From a checkpoint of a small mixture-of-experts model trained on Wikipedia: 45.4M parameters.
Below are experts of layer 2 (counted from 0) of a mixture-of-experts language model. Rows are named router (the router's row for the expert), down (a neuron's output weights, with its number) and show model dimensions 0-255. Each number is 128 + 32 x the weight over its row's rms, rounded and kept within 0 to 255. Numbers have three digits each.
After each expert's rows: "comes before" lists some tokens at least twice as common just after its tokens as in all text. This comes from a sample of Wikipedia text that the model never trained on. Tokens count by the router's weight.

# expert 27
router:145105096110081168097146071131115159105173117084135166123119090136142112148238209116121175134148144136182143146167068155139149135164092145149098141148067121099177134157121112156154121145108105130120110111135119095127099101161110138103124096146058133081140164085163140054112159115125095136130163108109090113115122140134149111150133139054159169140134163135166073119131168123075084074144100157130177098085131085091132127089145142179143086150161057154117171103099099128090123123168067132139116188113075072134147112173076133104215109096156124174094148074176106123139125135130129160159127140183061072130097085103106150107154136124158178184153132101119093075137089140164123137138108061089137168163176126100122125106188090097102076131183123107105140091063152120119120148134089
down0:131199142106126097125120111125077124129116165066090163119145109179114169154169142102141092140171063120092112165044084118112117120129182116181144110196194083148118175063127115097143115106111173056175163136119096127142120081102119169124154130111107107104102154123178121136104134124075154109081172165126134108152143136097171157088127124151165146142100160145121150178184109127174118143135121161099132084148122125112171127176181179119146168116125152111161116172068133149082139087108175128163129173073140147161136081148117153105079144161138133101152143152163199144098117127222098137113079148099174171172099133131101169129131103057154155137093144114047133168160119080169120159114155132131150152164153157145141146102175111131158110139057069126169118144051132159147101129101063
down1:087132098156141105133135098117138097176138065094149141121124190109174159146152123048129088117117117189118143130140205147130115102127101095178132089169051137152130079155107140174153156176141165106121181172141078119108159117141104091132139110092194097173126117190134135123147100136115107168176126132108141164061086123151143099117129140108118106127083208203107131141091121179112150172127140135159143110136100119151149104120138152135122096139048151127144086177089085107079146139136148128118113195112122090041130138136140154044089132117123120148069190138140120138106162125140077137128127175152132127100114052112136160096143136143150090151093159106099139133092099144062156214118091148088141117091185087088147127129116182156087067126160110133139198102093106106088059144135131
comes before: " the", " a", " his", " its", " their", " her"

# expert 47
router:099069094113139120157106109166115135161156126097128141103108143173094174111153107155126126127131165096125156159093146074114178099190104150127112114079112076157150146142130167140087142107127135117145118092158083122139078070208064154116124084154147144168106151084114144175176091173137078179132161173055158138179163110068080124136122159116099158145135143204138114103177106126145079048186142099126138187121140157159105158147080110149112120104075171123154140091157095107119134159035121112065139124152103126192117067142150181084115075139092125139125131169156094172129138119152171123113091088113102166186091127134144132130133097148199115131129097177155158166122127075125163143141092157118114136180137144173137164081148105134086157129181126086156152142107159127072127183118063
down0:094144118080078174109088143131148092131129112055081137146119107179121135086117109088124119113026093167055156104147110137106144056124120107068149133127144153153138147118092165143092129199098100143127190080126107150125113100087121181110143131111185084087092100160119124093122156129206119095167097098094128148079176134082167127167127072133091104134142132129151135141112131152177112101090125099151117136083153163173116157105125108181112159144177202129128120083125154147113125181070133124096125140123158130140117122151093132131170023102098119127162180187134053123114100158139124141099081133105110166073074101096149123109145146176168176141184098119132083147113120152159129144118045116190133128109164125115144140085124086139162146122095087091123201123125144080082159105106163
down1:107132095082068127139170099144084171141118068093181137131160167148082116129123098121161144173082131145174178143109140116081017116114168128116165138113126153090120119084142148140137142129101093185129201143112096099138107090096078150134149134151125156109119129155040069105096132139120151099142133114186102175113071155171157106141151179138177096095139179140099163122103140116125175165143130153130106091092131097074131111089155153115180118119127084130120143115138100121121152095133165145144087110098067103170130177117128163099197072190141116109132100095148142118110145116070097123210155091163083079091114116114138110168149134066130141165132122127090134163177122151195113110172080109132174068170102054107154082164132146083145094161196139106127130125154117108198168104148127
comes before: " of", " and", ":", " in", " by", ","

# expert 86
router:190099105145153156116083110157102174089116107134102122119142094154127150117145166150150100108109150163170074207169166102183128140152176178087095153136135074134148172174174092151167114182088193184047176113099122113129107148130115125164107119119075117121183079145133099093128099156128103164194177073111160113121071137087128176142131151134072170122088163153147151158181194128098068137163132158153152117084138201102117149118095164131113133121135081132113096100104096143106124121139112083108139137122110156136096120186126119133125150101083151120110159119158128156045133081120099154097109101155189063106104138126138096106132152122202112154140081138161129168130139144118080143155153117150178142170127088127128175090136126112127091146162148065151086113073076102117221150181112
down0:063119181096145101165151111162137150110076121052116077184118166097161134088128102118135173139176115141088096091129117087084171052153105140070144091097128122093138132122118149132176132086117130172183085103153152152077085159187146071108139140128112183143118134141120113133087047160075096174151087146142155058111136073130124076071098174119111168172125146186128108130107133079104116123089134165190161113110182100133121125112094138144082166120112186155163161122105085134167155119122165154082081137118111109054111141131151148091128158161116148070083094108085163156134112145096110144157121177095104101123138143108118114105149122114167149125181084141200112159142151129085137154154158173081141152110172160148140087113106151161109130136120088119154087067157100141037094095104107
down1:127103117143105135149134119113083169086123109128152177153179135121083127143115172114143141183145156098128123109092164164104151159154153151143141119134125119105183121121087114157120039131078075145160151147143133147147158093071065067110155108138102157147117196150154171140120098114085060110180124132143072178091188159125156138126153153106097126179188115132108198105082158123140133057172093174183141075089100125038140139124132091121119087044086215153137100104112130055158122116103162105106178138172152079125094157151188150136190103089161146136147167099130168123111126123091120123148161121183143143136140092167127159113151099161105171112145153123132108157114111119130136087113153072120207098137116173132128181129141148125178126157166150162114100074129169138100084186106119
comes before: " and", " to", " of", " in", " by", " for"

# expert 43
router:163103079135117116107124151169160039124139094198151118096100110118137050120128086153143123140143150120172088161167154127129111160163125156143114128147117111124173099044124196144178149208166098130109135077143167201119122161157162115117069106145142096114098123101133095155090145139124127121149112107143094096142182103143153140126162151097181104095158092163145145107148115159076160096133102168163167108106120123118151140070075141136158127098132120091100109186090154120164089159189100122114076114141126098124146116069147145115199160148091108184137161097095075136128110094067123155156114157144104086133088067083178100096122162138150114086133162157100110097135174173114178177141147103200168115061095117118206062153118087175097146099173095127116141080124162117108107174147132
down0:159162093121098114117175073126122078114104147148061099082114116105220146094092115068173082171127158176115130161162127058153127100132144113155150103143129118105136066115173150150134133131132141114126124129065112179138149136138122157173176130157135111103192098077132140158068140130118165143149124112115174171149117142087111113116181187145158132147158116080169093085220167177137174127154103103140106137150143144143153117142167175115112121122124137116112122133141159198122086101153138117104115109102127147163130129126094133162123159165129156147096166168107124159128077103104128127111127083114098096120098015088104091104125153128105067110107097129145124136134019140171208156130131136172081116084158080158136104197078107097104118124093110125149101135066125076164194182184138
down1:067130082168116131117088150229147134163140114162114117104135105130190084100075126107102135115121162173147162138161113114096121120155121163143083147127113123069144132156135139125099075089115144112163094092085115023114080128088149137120128089115109128117133119080163098113150150141151109108129174116130110155124107140151109176086093146073142086125091136145086136132127210156117162140180155091182093122154142125054189117111172129134122138100117144074159140108135130129140105142096096118088188137149144151083137154114139104104127111158196159119122183156112126119112159167135159085125119182095146116130093096107071104102161138154117169136053086155060078155156063163147071140111061188145141092151119076105169115183099095122177134106060146157141133143200101058102091167157093
comes before: "-", "\n", "|", "The", "In", "=="

# expert 36
router:162134131112143206196120097177139156137109134148113102128126110090172130097097127165131110135119120100099113103160046139147140116109109155135037143160066092089089055118143161127154118169182159087115137087173154086084146162174185171191113201119061088175105169104102132126097059106077145164165115114117106100112126129125117155106160162088094148079098161153123094095105161076075115124119131157124131137167154159134160100165163156119118144148204086148122132131074131147123148119123089122098152167131055133103093151138150112132086095181174088182105161127138158124108080122114114114161117140164050160098109099087169129141141099139140087116132109161105111159155115154092097123100192129097124192096128108079135108152088092150105100135175158133156092150068093136122072109193102
down0:156074105127147089105142149123073160175141102088097158193083103125137112173114086156127083102180110133122122149172110196107137130127127074109136134155153159040156139127127092105125112120123080139113102139109095126108139151131129087135072187099098148129178126159097153083125170116161099100109059105137167081117110179120093150128114128176116150098132131056139100105102149148135153135106152097119122133104185141097127126071054154154122108204077068059120170133122120101144174122111126162177226145166120128086124085094107109228151183089120116191110169134137140128153160167095140127141114081141167158106131093134123151138094178131177159080163107084117127096091123077160119110131133158156080120101093104096058122121069132125119174122077073137122110131116188106094157164092111
down1:161123098155145163127128082156114168182098127100092189120131066140158146111086145095129102127133142131123140087164166090084126154125123151126133123206154069120145157117125156127127112118149185109133144162119108129176187098144166134155079152147182124140137205100100129119131171128148158115138148083135098160095122115083132148164074126133117142133105193140117185134128138141096136109132141112187067086172163105102076076167130123109172113217131120134109197129146096145116135130122126136112117191120133099170116112127146086146106133168117141163198146153115105152035003182131134142139120104141191137114129102094085102076131125104144131163136030115087137171183046137163184074138116139145136172140130146101151091158106095063134104157134177099082149188100134113106106121126121
comes before: " a", " the", " well", " an", " part", " one"

# expert 101
router:137146114117095159107113163119130186161107059112133128102122123140121115166107135154076153037178164115115158166153156138129084116163114153101175154145138136083123128119134158097174205145170052136133154161086150099121174134120136140162110127117164083140111145116116134063094130113149135102138127095186145077139074109133131126050144163102148102063085144149187152065100133180184134101163177137134117109148162150106136113093119134151151106111113113114109157108102152144157072100183125108133124112165160140103089106160128149149158149112131113131086144194144021157079106096121145168064110138132175125178088117131162136189111143141171129100116162199138132065076162089079144083108146064151106085085167125083114110119097147125126101149155055166158162079146162163114093191153103
down0:141143160155119133164177116139104153104089129132088134111089086143187182168148168051181143123105158091084072125108230131145115160185151127208121118138150108136180100100214192140092136125158108102147113158177162150186129125140118078112151109057150177140100152137079164134155133126062109149042116130138127139141062174066133122121145130120143092125120133137130155127170077074171114145169127160122105095065165134112156151075094145176096091155113131093089105129080078153112143110126149089119111152153144149093082097115143168122115108136152111107155107107141128100091122116128145069132125152125123108166014143120115102133132131118129154140054116172121150148123104136159137067119111084066178136108087083180131180124140128131144128154102131093159142139128191153128076091122162
down1:145148126089097108077128102094118194061092125098171149170163139136110119169168103093052142092057099101104077084128148134128219199140162138164146113164115116101129146147135149095192159081196087167119133126150185145038115119139101106158142165114126134154132085141102180109069161099146108100115167105160147108122133148163151112118114116129128126107132156118141138131148080152140127117175084127153148078101102154117114107144133139139099151103166099116079105172151125115121130090063146174055231160132148145168126158133179047128112090201160111149093137096127084144086073118081098165110105090119146136116127162139129135130065092123127109131114175116104143058144136149124100073097151118145136138122146134149177118127131163089136171169179140095050091077154101090125122105165122
comes before: "-", "|", "\n", "The", "=", "In"

# expert 46
router:152135099052127112161186108076126095133164152190150083148128121063167126116106143161178163158074120091133114092112150141120127073192132183178161123130130143085121186116132137178080157157091147088145131110129159206130170088093122105144095158109158139144118136131093166069133158142167156184078105132176101161066127079120144140109129144166090138164101126146101153132113160112111144116139141144131128068211119091155130188120140123203143146157111186109127118165140139126114099137147140109179146072142104126158074159108125085152101044083135094158134119089090190108122098142086127170084097073055154075150093183172107145144136064153057092143142131121123128140130073089128138147103181141136157121148100129140146133121105175169105166167095133133190101119169138096119147120094170
down0:075146144161107123108097113105145128115103094146141177141126136149158155117144135066123121040138186074077148102141144087150117089124106098132135085074161231138097174123088089128095126097146131125110137172135167116085108146131109156116157090181148107097146175140147179081134171156106123134123123161120072151063095064103105087115130090167158128130153146190121096171137099092224164115140124129109101101088128095130129199187132088055159107140145074127115130162156148175162131110137084136146156111081106154141111175134137134122124159148100124066159155156158125131161173061116188082104114190131073133100141130135120115134093109083205103099182103135143148114140206145113156156163167167160142184105133089151121118145096160131086114140135148098134162092082163112137150135045129
down1:156193172194116116127153137158151205098165149118082108158156132103066090114112157114182163155159143118156088122170172127091091174147137145129136161104073125136108147126129172137028171108092102146190075114174162181156145172130060114200090144127162139135106138167146143125108101106154136141138145099126148101147068110126108150136060154088195133098169126060162122136130159133192131161142132098134132118104162157067211089136101105153176125127130176160142078115142116114103135119175155165105072117141078114107140103149160100166121178104141139182127142085133092070108079133094139140154175110154127156156135156123092148112164138171136128092081171173183159113113178091163148071132091101117119107128153118119102136094158130088047078134121143159102165149177105121108096116106093
comes before: " |", ":", "–19", "–200", "–201", "–199"

# expert 49
router:117127082143159123115062162091154106127114099116197206133101113169105150096096108195114092115115158079101132180162177079123119160166183091077068124157110110130163157137182134149136093172079167148101165127123103105134113099156163094169099159136068162168148169137154150173125110119108123164130114160123090142124165135136139155130142182119086160125153135052139197106178133140125115122105103101141125081065163091106158175122114118146146114092067070180128149115159114105146097155081138101092192206155092107159092095176187132112118106095057105130131170127106083174136110138124131108100058139096159107090131105144207125109122135173167115180122130159091109121110162147095079122134098097124167103122114119164135175106104116104152105127164114129098125123129057105111152036165094
down0:142130106113145186109113102135076101116103140134135123107099134132104135059122123178108175124152195139144152089064155087122137090148168141110098109112180122137177116111108091090071146148119200168132148124077110114113134104127135144093188092162088108102139139083134119120149151155101149123158094108125123070097116115075188108178204159112145155090135154102158169187188139153077142115130098063085114158060147073187111191104112183132165139154095117201109133129148171098128166143126100110128117158208167100152147157131120086169121143186073076132102114107220167146110131100156157153080081109154116149127163180128130101109096127123152139123160165173167075104125108106089196081113091075124092138176149134106101146148109093125122119126096173132124110140170055111098153125114092
down1:124164124125149113185148148160125197132126181182186150154136112078105151165167200165117160090126128152105075083135161152120061094109157126185133114140106085147103083110124126124149082122165119102130203117111161097084129107156075116140114094156191160152125184171208136134107142206101108175119129125159170175075092151109116132126142134180116160123093107153093128109086135142128138122071055153143100092151074131062095107100081105092154096159146116118079134078125147158118081086131170173120146140096107120181133153118138140141122102087148089119124095133158135176129133159084156087119088155074131094074086146171115111111151082159199157111110124097139093124127179081159125089059137196127121105118110140179083143100126105141107100128109053103105101117109152137140123147057092
comes before: " of", " and", " in", " were", " are", " to"

# expert 9
router:144072103144115114139185104147103146107048171109104150138068130081133142098134130117152155111121146122131135109050132138090118118133128104103154086168195138101127125101156130103141166126161126078124128155178085108130106161074127160118128074076184141147150095127148128114144084138121086160167079087168141152174129136101092112154125146113153089162138095139103127138155102104157053165159135171120163112124132077085182158159100143160125134116141187106123169116132162145122185068167067151112143120114095147134089155097096169056086199112111132109156102168075102079091148102220097179091092128091165177156182150151166159152135197111125098120130091121109193120073101176139071112077105142121111123135099100111105161090105137097125102150062170079168093168169148131139100079108179
down0:146135122192046105120114124113128139160157143155119100134140171171183120129130083119064052081124161045111081156112152182121124161111075105115080117076061124142108122174141151126080127157127125124142138111055130148179125095101073114114160150083076102114170118115168132120145088107187119136136189077162169130138080124158053156130114151111090145124180100114150142157121138187092133075171108065160136146157147083144141111133103135114108134189116123092138158124121097095161122102152138111158102143167138109121105149080134101142133122108121186126135090120103098199077039148123109106155154055103130114180105129138185071145149102169101138146090110104164205138130153135109089131175066115122147162105144143193128122045142099123132156142137113145174168170161138128100165158113159
down1:089118130146145168146141099159086143143137160148144113226066093095129125123152157115130191150114112170110182125165162158164138091167111082100066152144105064165090108096091163188114095130149154099103128137117130135093120172131110106139117169152116099164158123153127095142123156078149092115153160152179129181101137113131149139104166111040198137136112118105107124126153117202079123137140166085121109176118122112176154070114142132149107069144123111145103144123150139111101117142093160077105096151074112179162149146065144130154137112167067106097108088111152073127160112121117103138194091145176142137112108106078136153116149127124173130153089117154137042170141071132148129209135165100248161126078081091120124117125141114154124090166152170131081155071169157074116091140099114
comes before: " |", " (age", " (aged", "),", "′", ":"

# expert 126
router:124088145147095113094116144090083125053150205165153120083133142082068113117127144114161119115090136132141178117108119144093096140047078123098102151167119180148132157118134142102133132105161135118097137127147106167118190175101121134165141166144171121097114142160135107142082087157139163081139097063130129104139125140118139133195157152122133105056185122164103142092152115102089136134117137098142140110167142150102136162098080127086100141085158085084142154134128145118092104086196073157094164091173096156106124115080149147181102128073179113127227163123129142070121196053121106181100108111088131162148095087127108103123051123102104112106100123107109124137126131174193136092121180096106075094149086140082178155095081139159119115167164132096134162093173160090209098101148093
down0:121141089141114118114155104132134131157144152107067153175128139169134087118129181203195069107091131134132154168128147165096086120165116129113170129152072066069076192154127073119154118171169137112102103087110103074109172108121118095136145116035105120140106144168098082152132120157168116115155112173148155166154094149178097146167077081178105100132135104120080121191145128136123174129165128139146126101129090086114166112083097134102108146111110111096133095102129096174112107087106107086153084118130120175107068126142150131109092125158133173139122115117076133154163101084138138112057130181160200105129211161110133136107120119184141063098118168130116114082165058141117138105151101163160153158146073145090138201062174103121089150107159061147173134139109094113067089101146124
down1:157126052131114150142130134143172132066158119141151093085122147102123107132149122145175178075092181120136143145133137102092094135106141201113191088156133147070097184155170068111095112123139113102137144161091088175100175139132061090143144100166107168147122123132069151127089104145122106110099106136135068132066132156116138173111121132097135105087111149154126142144088120108150136105102157119094163156130142147184131122049095095074142149129156084114067105189086183139112109166151137117081152082110149079063059174061188111133105110111122146109139118185107192138132108126168128182156176091055079075147101145111125147125113133117110137104163110183165148167162152057137174078093125134141138182134139131123164116135053160115144090166153051141113104121104102127148131135164176
comes before: " |", "-", " •", " Species:", " Order:", " Genus:"

# expert 88
router:125116107128128116179151190172109100139174145149163136121133103163113085162122120129156191076149147174160143126136160129121114090136093158092097141157117185105173126171139168195160147134184059151110124188142089070153125120120125131123158119115111091131112126118072138140167104105148141120163111158126125101126147179157106142098104159077111100070181178165137130100139143156185142096172190150156127107150127150094118126113167064086132165096101182085126165134160138118134156104161107104072153135168161156068116179105160187177145132157105105147121144130131099150082077100102132151143106198170187144102172121049122113165059138114153170089106105122158172092120089160073188093142148065153079105126107083072183096101084055090110157105159104138169149082167132128116101153129102
down0:158173133129145148105111160123095186118145200141095133132125142169138114158115034141162078080183169121141127156124121145077110132116115121057138175080115103096156092112193088130121114151125117121091170095112102124109070169164172076132121110161092105152151090127125095065156210184151145145159112147114115111135055087083074120104090108167133054132154179086124118137152124146158158129135161151141101154154147141143160049160119091122152094174160147105169134155147113155129148153158099159191139157162084138129158098074125160113176173133115162140104134103133152089177132144164107148100075154134141204149142078171102094129146096150136141109087112142073113152118124103170080076150122196211130109101102122080128180173093183126126155099110139180068122145139160138098135158124156
down1:137161130130080144154102113177135131103124072106106171130087112129169186094107178178104139134165104095116119161187160132137080168178098073187176132096150174079157118164131116164128112179134131105112112158097161101098129085149186200160138145091172184163128083120099080083142131224154118190149116136132113195129143156092107135119123138116155135113141111132125137142132126152120111127148085103119138064143070205117113122141097155096169107132189112099147150088142173151116170137153155095107133127117136117063118145111186122116080103158111131150103099128139101109046104149120143140201209133136136137125140200162171161139134099116070081082103111128143143087189185146101108140098152117096081103110114110148158144137136052091157107210175110129124085154113131081151132088096103
comes before: "|", "-", "\n", "=", "|---|---|---|---|---|---|", "|---|---|---|"

# expert 81
router:150094080110089088090174145080132096096151194162126121096113166105104072125132098105163128134090144101110125134127110153142059125118081151118092111166110164154135103074148184204117116104142123121103102120187121190089129197139179086168146165169152091097079132180176118150106095128107166074143085079167190145150160153139145111116127127087154104079139136153148162096167169144068113098116142160103096146174132125119143164085075114100076144081144110054120095163123123102130137060163093158074131079186101106067149067099163163162157151066175075143211144161103115116119157082102123162112092164130137148111110102125096129155122081118122107085113114139096152161122119140192195100094136112167118109149129143087172138083124109163096154076172157096142134125127123117147132096129098
down0:108147151086161147137119111140106116137112127112150162161119153186114124112100175138126076160131074115167154175082178146125121077128166069115101075171153164098139163175102083133126173140106092159124140143137105055120134091082081073087129153175110110116126152173146168154116152140153112134136170131102122139180153132170136078158128120113160107072155132156081154184215151147146152128159138121093081139115103120092104204126094129057081120093173141053111117110192078109088075104126111070147149106134113157177147154138120178115105127167110162159119175110147125157146099163150102158161170086096158105116185180128054105147072132100183158148079082148148065161098123120144110099090120160133141130091118138167113106087146137127154198182134192117143142130213143128117138144133070
down1:081062091119161119172156130128159118143179155140116121215095107059104096129151129151188118129104115114173099181125152156040168107148167119139113120128165141129169149096140054150087135137152135045132134098112093121144111095163165078096111095124116155119085135097113133134146139120088124157132127064081165087141144180080093150131112135149096139100075119115178124135129148127129111144121179108100141169110132190109088186137215099114070070081137188160142116120091149181088119125072136108122178095113103148140042129138115051115137101117146107152133155115157189044110149156103168132173092176123138078130146124168134107129164169130109106124135131170157109146090096116128111156142138050176173090116092115110089082083128149129203115125138166149158076104098121119144136116135128
comes before: " ", "\n", " —", " The", " 0", " •"

# expert 108
router:099118157123161125088131110157111134150087116092137146170183119146096179166166197096177177124094136167133136147154096181168138110158106152189105167144070098126111180108156112139143149086086121084163079118130203107172083112132114150141162108096099112129110149093156109087069166094143144133114138106072108141135096156096170140150119179099105134090130153123148131074148161156100111073134101141150185104117118095096131091083136103150104093171047082169120168089064137150117178186120116150152091149075130130144147143175165097116195155073137083118115179117146154130117112087108095188164095123177069073080085129085116153131120123133123118148089071164091151082095144145186079154162164074116125136092151154109121100116161133096074100127144170112169162056073157123124091116150149
down0:128146142150141055077135098136116132098186170140065141130119149125082111158138124110105068115068126130153144171101098134095120155116158129156108091134146116107107116191172121086117085132104157074157174124140129107157088112028099087120143143097136131169101169207151152152130172112073130069112092090168170156127102142136105129146076083087096125113148138172146131130139121123136156101119107134107132115129166138168072079092100052086145164137112148120104205119162123167144156141102098150124154081138109105053094133079110135131145143068136143079128132123114146091110130091091074157075098122069117188135163075124147105160135188160147147055137123102179129153140156047150180132139090128104133118108163141121162179087117045159075164101088174133132138134053112120134082155157139
down1:140089138159142111168186161179166141138141141148160157131116169121214164093105126167057168195120186067163100128153085112119148142087137172172172137155165104122143122128132156154047138102111149123147138089097161085144151109060100072121107127118077148072146179091103159157095105110129151133186106146162103141136054186103140102125146130122223106120153182155144136119082166079148148133167104065109097084171091103122121094136147120127119135171101156161148114151121146166107113163155162059124187138143171152130122155171111094121145122117135118098138145097096174135050111148105125093132165157105142142124157097131132141104167091109128082207127144123115145077088091124132102045094147113129154129148147114163100127161106121120209137151156171140152164139120155143183146147170206
comes before: " the", " a", " his", " Representatives", " arms", " its"

# expert 33
router:139124139082128183171131145113158078144132083136167111129124118099116149077100157141199167149144146107120115176138147130092152036167138132183174105144136115116173165143126158110082174123141183127128170159178091131144087084109091132150111161137128171160074165131106128158150104163157119156090091138141111183093107068129229130081122160152145123179127163154141154111173114106134073188106177109107191103105092151102115155130127083185143119085076114193135127126107157111156128175087134097152129143106144092128103169102151112126084115135105090150143101063148168168181089078132098135144100173049119154121133177110053089124094160138126099183100122147076170103185128066143080167062148145112132168125129083159133156123104138066145187110163169140101133113131131103092122126146121
down0:156172156064118146165113127107157205130120107134139113147092156148147111117184161109139091100115125133128193166115113062147109084111219111135142098146124170115099107106177137125113054137083050095131113105149212126108116100089166156147125135117139067117103088108087124185139115074167135100180153163179117146086153094159121125147053097088176068109147100095156103196104119135095116109132095134129087119145145143093154101099134085143093127091109127099134106196156137144133123126112132117142123156088139117117149165146068086144118120159127139119097122172148129065090128122156152140122176117123127134092193215099126108138066107123117143119080141179139141128131101126105104120111139151151107126045127162181144088160083198114177148098129113101133095130096113084243098140180101
down1:132033136119107122092105086120158151092131117085164137089120102111184134132146163134122101173141143110072161073177101134133126104104152088120089149089143105154157167159093100167077122112137139077165117150208131099169067109170063211106155079176087080133170160118162138136154127177151081083105105111117120125155146123149114151159125136154137152105135184147165075108157136163143126119159158112123107101110202066139154176182134161084133086156171161123133122101159073119100139173081086177127106146096139182155163167172137114148139150105145122132095160095156124161179140164106194155119075127134103143170203159139131098080131230108135083146153156165174124135165086107134114178119115130115175134129132153130110170138054130151072084100152096112072144102133127116102133124116130
comes before: " |", " of", " votes", ":", " formal", " electors"

# expert 42
router:147132104118086100081137109132155167086072078118124148137137133183136119119125128173094062125169074134123123113152151101182160164179149189087067105113144093218139199162105114137124111155076109154125118182120114059116081094170119119058110093112078132103193119112180163139151112115111077155135116135120110124169127105116108144172061172153148159161095150137108176123130161112152107116175164097120106094123124149087126195174123153117129095159097083148123128096158094129141091100163135136159169168127103130136117123151134175128145099177031145099107147163095086117155156151169112113124113112118142101125133144157112135122143144093173158169090181131072130180138070188072107147176057095126134116126155106133128153103177092083147119161151147155079113168078057104141164122192074
down0:147107147146134149139125103100121122152119116111110130160125079157081140116151065164129125102105089108171125166119108153120175089080173140113123141179102133120098128121108161133129124143162121080145205133121170106109140091111196039196153097082112173160125053099094131108151115108108167173072142195211086120133157150139098129096081131157171128126061064160127137116124158108179161145088138142105158132132132122085135108131084149216147123095104180172139098113151090159087064180113197168090126184124190191131119166120106176183121235091117129129152115141138125162144153111135112100143182143102126124156133108128118113142102135129158138129073098157104099097126141224122115143150133088153132162152119126161120065131157142124118119072122105100090100107162064163155118110152165
down1:099080142123150119107072101136145168141118133135098124114156096105128127130109152159102124118115094103187140157065154121183127156139120185105136118156141098151092241098185121136115092147111127127156123051136071128127133119107150122135121154034148120128148098172125090121181137100160082154097078132131136074138139092140152150138143139119145071135130139156180137149158189148124194173139135126098142173130163147130145057196136115154140144116122184142097136193136149106133131165110138129137133117096194116091103117092168149118085137104133145187114163142116188174119142125090100186113096097115194121118129166123181144213071158194100099170134099060081142171172133174085183154159130136154124132197110079143145162099151170111152093107122114136170074117117138082070161125149068
comes before: " of", " and", " in", " to", " by", " with"

# expert 13
router:166178115132104125078201090135175129132075146127091128179109118051119132128095148120139132107125147128167099142154148191087145170176130154176157152126150142121138135095116067149138116094138067134133060143075118112134110133136098196137071102113123119151183139131105112098109112134138059183107105126112173064130133145082135164149083144199178148158076171131182124172133113155124120117152145178162146102132148158153127121128150090217154097157108166069171126121167188159096146138121153123163166135140073158140095153124111133113125127186111108159081101102134071123089079142147124140167093074109130094181114122186123158068150153150145154171101081155158136099113092086146085194121113149205136113126097099167093096139105120111111161154132196156101087117107169204110120158120184
down0:160105116130157139133102125125121151151167133092162080077099109132124140066083165158133103088119165168089139126110137122150177105113119146166152138094089166129143113157157189122151137178182152091151103113141055097152168138079094111135157164163084130077053141141150133150152167127127061084180127159149161062107192084108169148102100146094107156127085161156186181092115143127192129117094176103095152133102140129164143145123074142080113158139098105141138183174124153118150160115127130069168113107128141097088165138152199106131144166135106118145158112144178132143151155072153151129092097126086163183184109128080119142042094074093184100107181142126160155148141146113141197147142098132087094116139156161062147147076118128167170150101171144101142115136227127122130145119075089
down1:167149115152104181169111121092119135160116116100101177114162169123093128161200117193133147145080128130129173132125174094073102146148114139142155163198133104169139124122106071129136095148145109099087192106024134140164185110162166149132139110180095066224158115148144120084109120113147164095125133125097088147162100094049121142137072115124139130161145160132137136120115083097117179137165132122120072063112189100144109073148154136100127147126091150137148119087123145134122180140126116092151194130093126173161080102181104082101165108132122114128156129218129127122115126130110099097067126113101109127118109088084103162076156094137128085134153114102078145171115113137150096138157098092077195124178110165165118115188195082046160102157125144163133130119136136110146129172117187
comes before: " the", " to", " in", " for", " a", " with"

# expert 73
router:109072103155090119164119136118120081097136194138142159079080100062119128095162107129177140155111119071135114100107166115075126076173099135082112112136117133164155195114116086125084062071150154066149130106116084193137134113097132104107080088114173174198106137140087101111156071119131127133139121131151181129125166182097105135108135183110102062103181126135120170137136115116148080057188136139152156142104146052086157138124089103135139124121173169097113164152147142138099125093144098099087134145173118122173093127126137201056087163095146089111193184091110133125109091170165091182068145157102171085133172099109168139131097134160095140149130146099078135139093106137119087131130141164110164097053105153136161143093094109121115140190094151086150134156171157090134164101130121
down0:091137140079103107138135110161153157127111156131180164130171119130224113077179093140103162127093172145130171135118094116112129109158131154176153136073071163175186138120146217146112162067160124062161088165112156147180106126115082136099082127114134116127135149115119083087092127083140110130198114182127169139131045121158093116147128068094151154142146178135083127137109138131086174102140126060098126117129099089181108099119145164162129156108117079111151164159099074153151120044112158156143128062135119098143063085161098124079131064124093118117139104161103112134137164123116126136122134106101112160157155204157149216153113126083113172097129120076161132133126126163116091144079136135106094074083125118115163034118121111138140128120102168156067152154145114141125172170110140
down1:137125121164190167161157103075119132161060135082074128107112178104134117111105076128118093098129160130147124156159082160098172099116122165110113136198096135068129113120128121137124081102086129106186162109125141130076108152125122196097190128176124110175123104107094095164048159086121146055106168130081122172165154136105104184162131074126149098103184185142133121163097143103083100150120142229112145072123122125096111113107119163101093120093170131109120154121160155169091119182127073104114109145135201142117119166170074120153125135166116125151099087130150096102128137119129102127151164073131147066147163142140106102140085110099098117154121125143078103084101126144093112097092154098153125073174176140145149075122183172139105109018144164115061158091151130129123103175154150
comes before: "\n", ":", "-", " career*", " information", " by:"